Below are experts of layer 5 (counted from 0) of a mixture-of-experts language model. Rows are named gate (a neuron's input weights, with its number), up (a neuron's input weights, with its number) and show model dimensions 0-127. Each number is 500 + 50 x the weight over its row's rms, rounded and kept within 0 to 999. Numbers have three digits each.
Before each expert's rows: "gets" lists some tokens that make up at least twice as much of what it gets as of all text. This comes from a sample of Wikipedia text that the model never trained on. Tokens count by the router's weight.

# expert 0
gets: " the", " a", " of", " The", "'s", "|"
gate0:482442449519457431618459491439532400567414513506518414409514458488470626497448539440488465543579531597513516489496586532548551487539506526565454586537415571541477478561535528414508494440546459472502531596519498443540410472582489535515415548394454544514420543465436517414511552461450598527548464439546543498497505494460514481547561520518430470441474470464514541520551513499501504487474
up0:532435491507482489516579521660514478507509448460408480469447471443489460441515470450519475539519534446508451489566419600538499478611435518500407582522458465485471425519500401538465488509472495583475571484560469526493585458561521424463433533492550564426513515507485507511490484458474505566472476549461536509549515434525553436517489432505537628572346448482534567552531595471537488530525
gate1:477412519484528545534478479486423502577456508504457441468500524452424498532439431527461458468536481511431542552421471482574651629501590505505521544556487526495442510530512551495418551445435515467513527501484526412426447597545560530579550574545524468459518531430433566495518576537499455566468502412425506585476554520508534451461444448530477506539591428499582478513423438487448453547500
up1:606536450551404505437540501486504519594560411492529506403527511540494504579585551453532426483453569531507490585530492467503492522485496475481449433424482518574512415517525453397537497506555400476516543515493517452486631510477535445489425555498500542521526479545569472483601561558499425398481559500416491537533552453463456344471468465456451443504510518493512514475493574509478573520560
gate2:543479526520593452558491583505483470488461545497464428483513390561519545518509591504467518543474368503496599544422485439479538526454453478554462522474477483524528409464479452461529564535509524579485396486423559477455633557521509549445444516458570477545514488530410503535564523521543499445500477581479381477516538469469617385490491508537509475505459499450583449475529476560573485414529
up2:494568458490429541553562525435469515531588408529407482603519435437493506525509486389488583444463558391481488511449536448483471465491583521444570479510500499574536473506510528391516488585529583426513560553467527509499465501489452514492467530562510589512559526466466454494544546523576520515455549490526462457491427474525405589446537489511467474540548550538312510505485462517417563493495
gate3:488489543479467497518385515545446464519454489467501457443554601437564548539522500471494512495384422573538522528557474584482574458539414430520536491406461540399477512547519551458421469518596491444521455567545577500552453507482467463497483562484520494425565489533493461340528485507521521542469534560513527591448461519510426483526566482557450558489495478569554542385457586441552507525465
up3:460465467487544397501586616408473505440501518443493511500439501545445521464486499521503451541553513505535516433408492454473515481471555597464464492461452372588528395517491431605429501471441554533507555501482531540595578521540517519612463486568506456509480500528557538620517492540508467475462480497515445431502554495441515502483545531419457440541568580515494539435420428497568476505593
gate4:521461504504555483517590481472417464530439512503501520387497422475394595494477552491563507474563571489521442563551496505543526521485470474417541530513488470465575506470484444470454447595451536452480467449453581573583505562500454423528443462491538452476419522463564399515447502418530442611558509460549553567635508579483458528526509454531490422498428522593488456520491539577440497506540
up4:543476528576469547535489518447545607500471431442460506495526528569516475509535560429530414536564473498457409527447474493519513493412534506559420537467482575445604460493432484548585485522431505467506418513603455531496578527429449471504502425490516461512522422565420564488578538490575524386484562571527487423511460474515499434513548421492506441465534539438491476475532517497653575447504
gate5:525437506514515489456580578420472506435472451483498465562474471539512505490524532504478552563449554433531512548465513585431440554538572469438391516423536474577476392532562540517524485471464474518532511484507562569443435590496486556535610411457444493472483388539535476573572465505570518457560523469437483396508595450439532488541538473473455452594479516533469509550423476448580582470477
up5:504477449491445536444456492551584495466538469498511477463509454537425549534463465603464487598508535538456519446528502527427554516466506431602584492498550468530503407508581539575486525388459547547463530548569525517528504541516449417463574530460502542427408556433428450537458569514367471606438580580497495519465507561567482456491495514447446455537485577406543418503473516476449496532507
gate6:555473604476509573567453444501559487410525497623557456557535506560550531512527493598536495495448434514463434443555572577474569432567520492539513534401432480537510523431482521461404509494512528497452397497476488470533530544499447504542570498575486506407456543594525498513512510406527480508528483543434493412456506486465527529517434464556419469509563398441481353528541529496467489552471
up6:560485541460517479556395533487450554501440474506547500563586415491443573402485509490463585533568530481462518538454554509451462422388496523542501538532522461554421509412513492466571471535572514580423473445521614555514510470405445540492501503548487485493377548554482483450555438468654509512431493509465482492426466489471432582519559570415528549470545563469511511488542509528519473479474
gate7:497439429473540463494498413532465497534491584389444497580447498456551484469477532448465588498537495490471453508597561498495394411588488597504527450478483469511433474623572481454519522494460538516488500551445507502467539614549588443417476563474503516524547468453595494485499547561464481430538566542445557544571467437504447481592495459480536573565410539472463500458415495541436514469537
up7:462493563520473448551420538468447540506438562461524458534537514423527569472539493513502412417619465528520486392451474535458497437479507495572511419385507512483503478597571504442562513488456357485548534438472533504500569614500550422472554559504508494483540381544480596460517499545515520467501536561508572534501452411456548587467479562522507507437477532468532565544404479545485477514494
gate8:390445518477576470510444549432468423535510484504533423448448494541508468488580547487456546399443496547485584525455521428482527463488592621482499485493509500482495506489500574505554589523475459467532469509464560463533461466530391605438434517420527501556484523575528432629505541539449604485574565385438490572486539499473476523586510560537458499551506470437464401523536484463485486504501
up8:476516529510483467440496551535501472549497526571444476564558537499496473387473490517462487545434543526367494598455479411384495446601527487494554449564461574532506577491526568427499477434495532521535467465533580575547542466455582516467457463521493586447511470543527543556538501420500538392579525467436589456465471398470436463430553455456482589525452520552552558466537452528478469533467
gate9:435500497541499458527409553517542509449557419508467500526423434508433560458558554414548571484548545459592450566457504548466529473508543514477503413510526427471518563461412487462485561548520446563526445461518423530564619547500501459474531494520549498459519546484453529432476467541473487487529450562476416533401571576532468389559410552479528584483484580560519441558452516427541575418507
up9:479491515541499524462518417563537472510502465504541490505421452488564638490559523455603553437525418516484538489535453581506459528395470566351544484556510467485556516493437433513509638427453539476506486422527456568502527493630516510440438510489560491491478538498495490530537481405531514482539477532453478468523601493560379519426485536472483584459459493546471479511559484479518540385492
gate10:441455482533476508517492568470543394489503515405488391615469493587406519485540380456544492538509462561539558570547422533627438528560556516445451477507538504470462515446473516514570448530529469479466501491525503472514498498437514496612481504465577470487488573483585545497537468392501444541529429529531475446427460544557550499533539514612492470587510498428507474498409527566426504430472
up10:462581464480556564404600432448562466461490451458452481615531593545541437579547445495518501533486434382494457532408511537528550504505473552539498512530398489410477509560521430516500563455463455540471435527494528503450469500457575462425508548482529554435476437510624639596468504456532533537451489470460507506449521509501532557476568534546537563504453483536501421493481484498445557452440
gate11:443443400513482421594432497536572486545496534478546615523468433427576518445458452473505489452484484553526601438529434445562457562520470502536581514494570480541498608572419580445461508551474585566496443551479470499504500520480476473472518472568534511457529474493461476511428540564537450528527418524503403488494560505432507456524544484519555374437585508500579586477526455483409446493482
up11:595506511580502498429542488449417501520528481518546496452504578570469476563461468489435449536414500518431545426501592434450589500500509495537491450493493519585439486410431526563569567409446419533513518437594549610560500513486476523467515504561470531518466450566532509511470586509446530443546477480393497565486513370516557469488457502413453445478518566510473462464545517461610496521569
gate12:431502585518509479451466499494425523469562537435495544573509518565540553505576525473433654537474493502515454460498539530459522538537502434551466526435499408497474344456468399479512455582496546520451481473491510497397518620578470518553521503543481475547520524463581512496474473540468474399503546370467547572504593449485428431537469484507492512521581535410552493484473464550448535543513
up12:427426475505432410453499543584445487482507497570510449464507540520459546520492422518545435533564495484501510503511534479533485576488574530428417458472446584491577587504559549485531571492548465567548487526419546501556546447483491528476477460467506529441578427417436513468516389481463402561531443403451465543614471576601489519514485461499541544427477498535516483475573510622514490406534
gate13:507518513521504524407499549430469500495452516448556565567537578502513492469452422568473492487591492513518456612465424623498560543610613538387492574489525629519412462398487498471489524478582490520471484451517565492419500478469535546493466494476445406409542499531514499580496513486490524485508454474453526472548542524459515507590441429512502522458491471489408476527519483535580465446390
up13:463489471458524500461561463429519578472454581517438465536498450512552501551527494568504504513551555487480542518552582543386506469564442456507525499472432565558427572447429538419447543576423440592510598527600431522540507457497544501506558551565552417472485538513462546535447490382442463453435481399501469473540621527527482544532404445500562395484503445534493525488504534509516492457470
gate14:486535475501587516390461509533426502502581503526445470479404463526520455594493488507442492486500410533437488577485470450500424491531489561429499494479574545455549523551414494489487510495365523475518563568481462630624522516457498527466483561493520435520434576504554516497424522527442539477570505451421478559534505570466508500581498516430442557501414370495544559522508566484477596512507
up14:497489472493413497582523403491482531504521485482467511502529586524469506459531480541563549482535537453494530390550383563452553546534437516488493483568396455616474522534569559531530512431533511452492563480468556370393470438503510434519466503534463607515495470399419563572553520496501469507479540446541507550436536462554501480407547554531540512512562620458471458461461486487457485579438
gate15:417543506453467549513466509468431549560510522569488568468500514525611488463438491457476550436427592436529497597511450446510510517568470425495580551488500451456552460556480500464455386379521545523531495485432502507496560517496549409444571539546557444555489444544589523501475515553556519532460561531468521478586434506427534434535511474509513462574385505487556449425487392492445547584524
up15:481540664484444317548518438537470575539506484527476503513417415457485508571504565526411485538506552477532459508497477468498502517460565527523482519523469491453444492479484469548496371578472499492466508450457465499446459469564529518465512488555562538439512529495537562537453588512506545490511431506513599536506490479498543488562466565481435409532387548397462454557548587572592478481459
gate16:553594499559498483423422533527522482467467519417477420558498449493548478568471416486509448482528523524493459534473657512449596485511491512420481457549541541442456571419625435463559507490516448532461394512466462575482496506580512512526495517512544537451499495507592595516482570456502488462538499621526411534489467545472466436537520468536555492453554469417500424506489420454447602469516
up16:518482548620573493477461504468681436453456497495402467511500470546465470462646402482476500491578524545397469550504490493492525499443555501391477519541491557437522560485538428556550517511434516498411540535564517507540453440450548540547567481549438538484532458481456515526529444447506448486486446606480431474443525464451543500448450530576472487528556574536425551486489519441506487496568
gate17:425418579487577563500513503403510522504503487448510480586501507508548461426558472486523501401431544509497428509534496615507529472475536517531558495610441448562536525492489407523540481463510550567454461555491533523423461503435493454456544588538462516509475498534598492455422465449546482462585518500511601498604417443545462537564397469489505571475427500423506550414587426445475514503524
up17:460525533563623551476468467504589554560462469582451427512546486494459541429420426395506503509456525573464467378439570441454511407547497509588569438500500521434393512487395495511563507507517515497560447463506522474470407502542536493585451501556548494548521448373483493447462566529480509464487579564505513547506535484487544436529590487474564526508575533539513509494500483463468534550414
gate18:501479484454545429477502568559543553488567449422418521467463475483512594528441518514474535570562534553509408527482565466449498470504418600551480517484497490593492502536521381390441578444461509535477526536444520478534468577562423492529459433551508439539421513414668536513425559518545437430533502508503513592467433462509588475441510513428502486502525448497556513544495475524486520447547
up18:520499561531501456535450531417534520418486481554492401431516471496532596457432480557570446527462479486453461444521435532469383489522493457469526466407442569467517482471477434485661603469469492550539542514549459544435394510450539514535447523516473487544552511498449546507454481569473545537479507572537561368488544540482480478495497551566581571509508554476486519421648562485504472497485
gate19:404537549570470464570562553514518522506478475518525513599346536599659585474492524479484451407468516531466524574547491516547501452455453465451493424551478506420509537511512432518511496536516585474483390399574526508446513500563511583473464544451458516496529541512407453423519474482474530490545483497536494493453534442517510477556501495491488513507453496443535485581421516479524541564347
up19:588573434449526512532547505522563501453506503541392481533491426482487496471581533481586479473478554427540457617550503448452561554497560437444559469530509466392477564578470443559502514567546436470479581497568597468487567511585504527490498534418491494472473460507510551455482516447539463414524529482539466491506490442468427365543488445412498441372502490547516534614449484539502528500510
gate20:500478526457548520464490472509631527588599527421569503434450594478522516447555490527447535416459506434454450503507591532526438454522557413540468526392542468429495473431508387538417489599454489524373460504479498525518464492551448444498576480550555494461483460465528606530504433536514557503495463479578518520597503492520504447627574436512505509488499486526543490442504507541487424520520
up20:483443507445420416490493479499643526525442490469514547434418457484511568451599493478525579474444572494511513588601559525409485477472560579555528603509435524472532361407509497552545450474470550494490521511449448573533458482543434465500567528547477467511520479457554532604440467492425428477543476457524615505485476545553490545505504467549451508447543523483506522411450506457548444491531
gate21:415512493541564484415420419513412523655549508568449488530512451409429461508460559435500599531518446567481512502436509511469538503575516494526550439347537541429471515492509530428538488521540621513554473527528468544454486436529503464423484456431491430455508589468499562540530523457550490419487460462622518477583557476440536453548563504533469485510491554525511531546448481480499522527515
up21:502392459380546490454518506563518441475425536489515550589553572611504533510513498531510514366512543459527555504564452432448491517467456522459492514579561547546501517584532473398402558442583440428511508490449505415513502490541572534605593513449466453525439490526394522545547509479433591516500517515487446499497517539476464491576423506508503478491606457480424492455497514544512435493466
gate22:474484522479508392494491558528585584550442569450373441462568520496486463533579467514454474541444469456443462450504496518453529524632452530470575505533429598491472534581498469470547616485478493515538500459416540409490532460537483485488539467502494440390538545534566510391531475563519474443546522559608479510460565444461557509517403514470550501481537476426510495573589442490499476458515
up22:547556500479493548532562497550446505424516439462581416483474525517421452486561503506547535562500547518489565457561507534465498466470489480570472454444476423474531407538471558495447557525507528536516486493486519532461489520494510588569471406615535528617443532496418463458541488491400481447420430465498540404390512620570489534434459574559424563459552491508470502467449543525629496483467
gate23:578515515545497553413508546579540537517510407478570451543500548428552517471533476573497547442549500546535422480413430429452475517464489573533561451510496518550505588581559576452546546507453504473481556478546521527412493480396418578523548486424444476456582520506522496437452511484481483527490424523424531515402485454490450526561523453454488509439502557658464514426436542576504435492444
up23:505491517476512486540524409496471515448514480486540503543538430471503452533561604515505441524510627481491468563511504492492489443437556596492430555479480473520418501465448513512501573504469474511478609463535536447444464490457495592439371576467519464455549489492564605451512489417495541435541502502592568498647396493442552572519479521519438428573528431512459499498513475427606478446495
gate24:419534452579514517517368503493501471512538493482488567480481460455590572481524507489486552449529469435505464477369434489498563524486527581541441489490443455482469473436515542481488496518523578528546546516496391521492597548565537416516488493558542540557494470506501505404456450585469454439449530586527466578409446460499576452564434504601466487543476577430501568539453557404507601482520
up24:474621518485431530438464542491540540484570472494519527383473433499457626569388504456534577546487553464517446489543505469486468512523539531377565503560532483453496478470482415502447507502595529513484609519536518534410428484547534454482426402530501555563471485524530496530482490503520472477443494447537484554545428570429489512455614517414493474458520540555446431436588463546497487589523
gate25:501454466443469482620527524533502520561515518505533547520520562494567540525575542451424464535587505504514567530504472428403470598494475522495454383466452479538539498430511479544522495440441502584444431567570472487441518597501511511467511482513591486452476477430451374568473535534425468543479604485574471465422489544389524517433446547481515575462499583444520518395471568513506511531451
up25:519531438461411437541536527584471403427559418456463443501444547521409504461520463654431498539469589513445453520507473487590524524536496507470483436511585539496496471478506497466464463404555466479433485451521525675519504528477499502610492544499497521505485491501557566491507515434457545534562457525532418436558549489556580476475428495525542483472591445481486460540448444463507588552551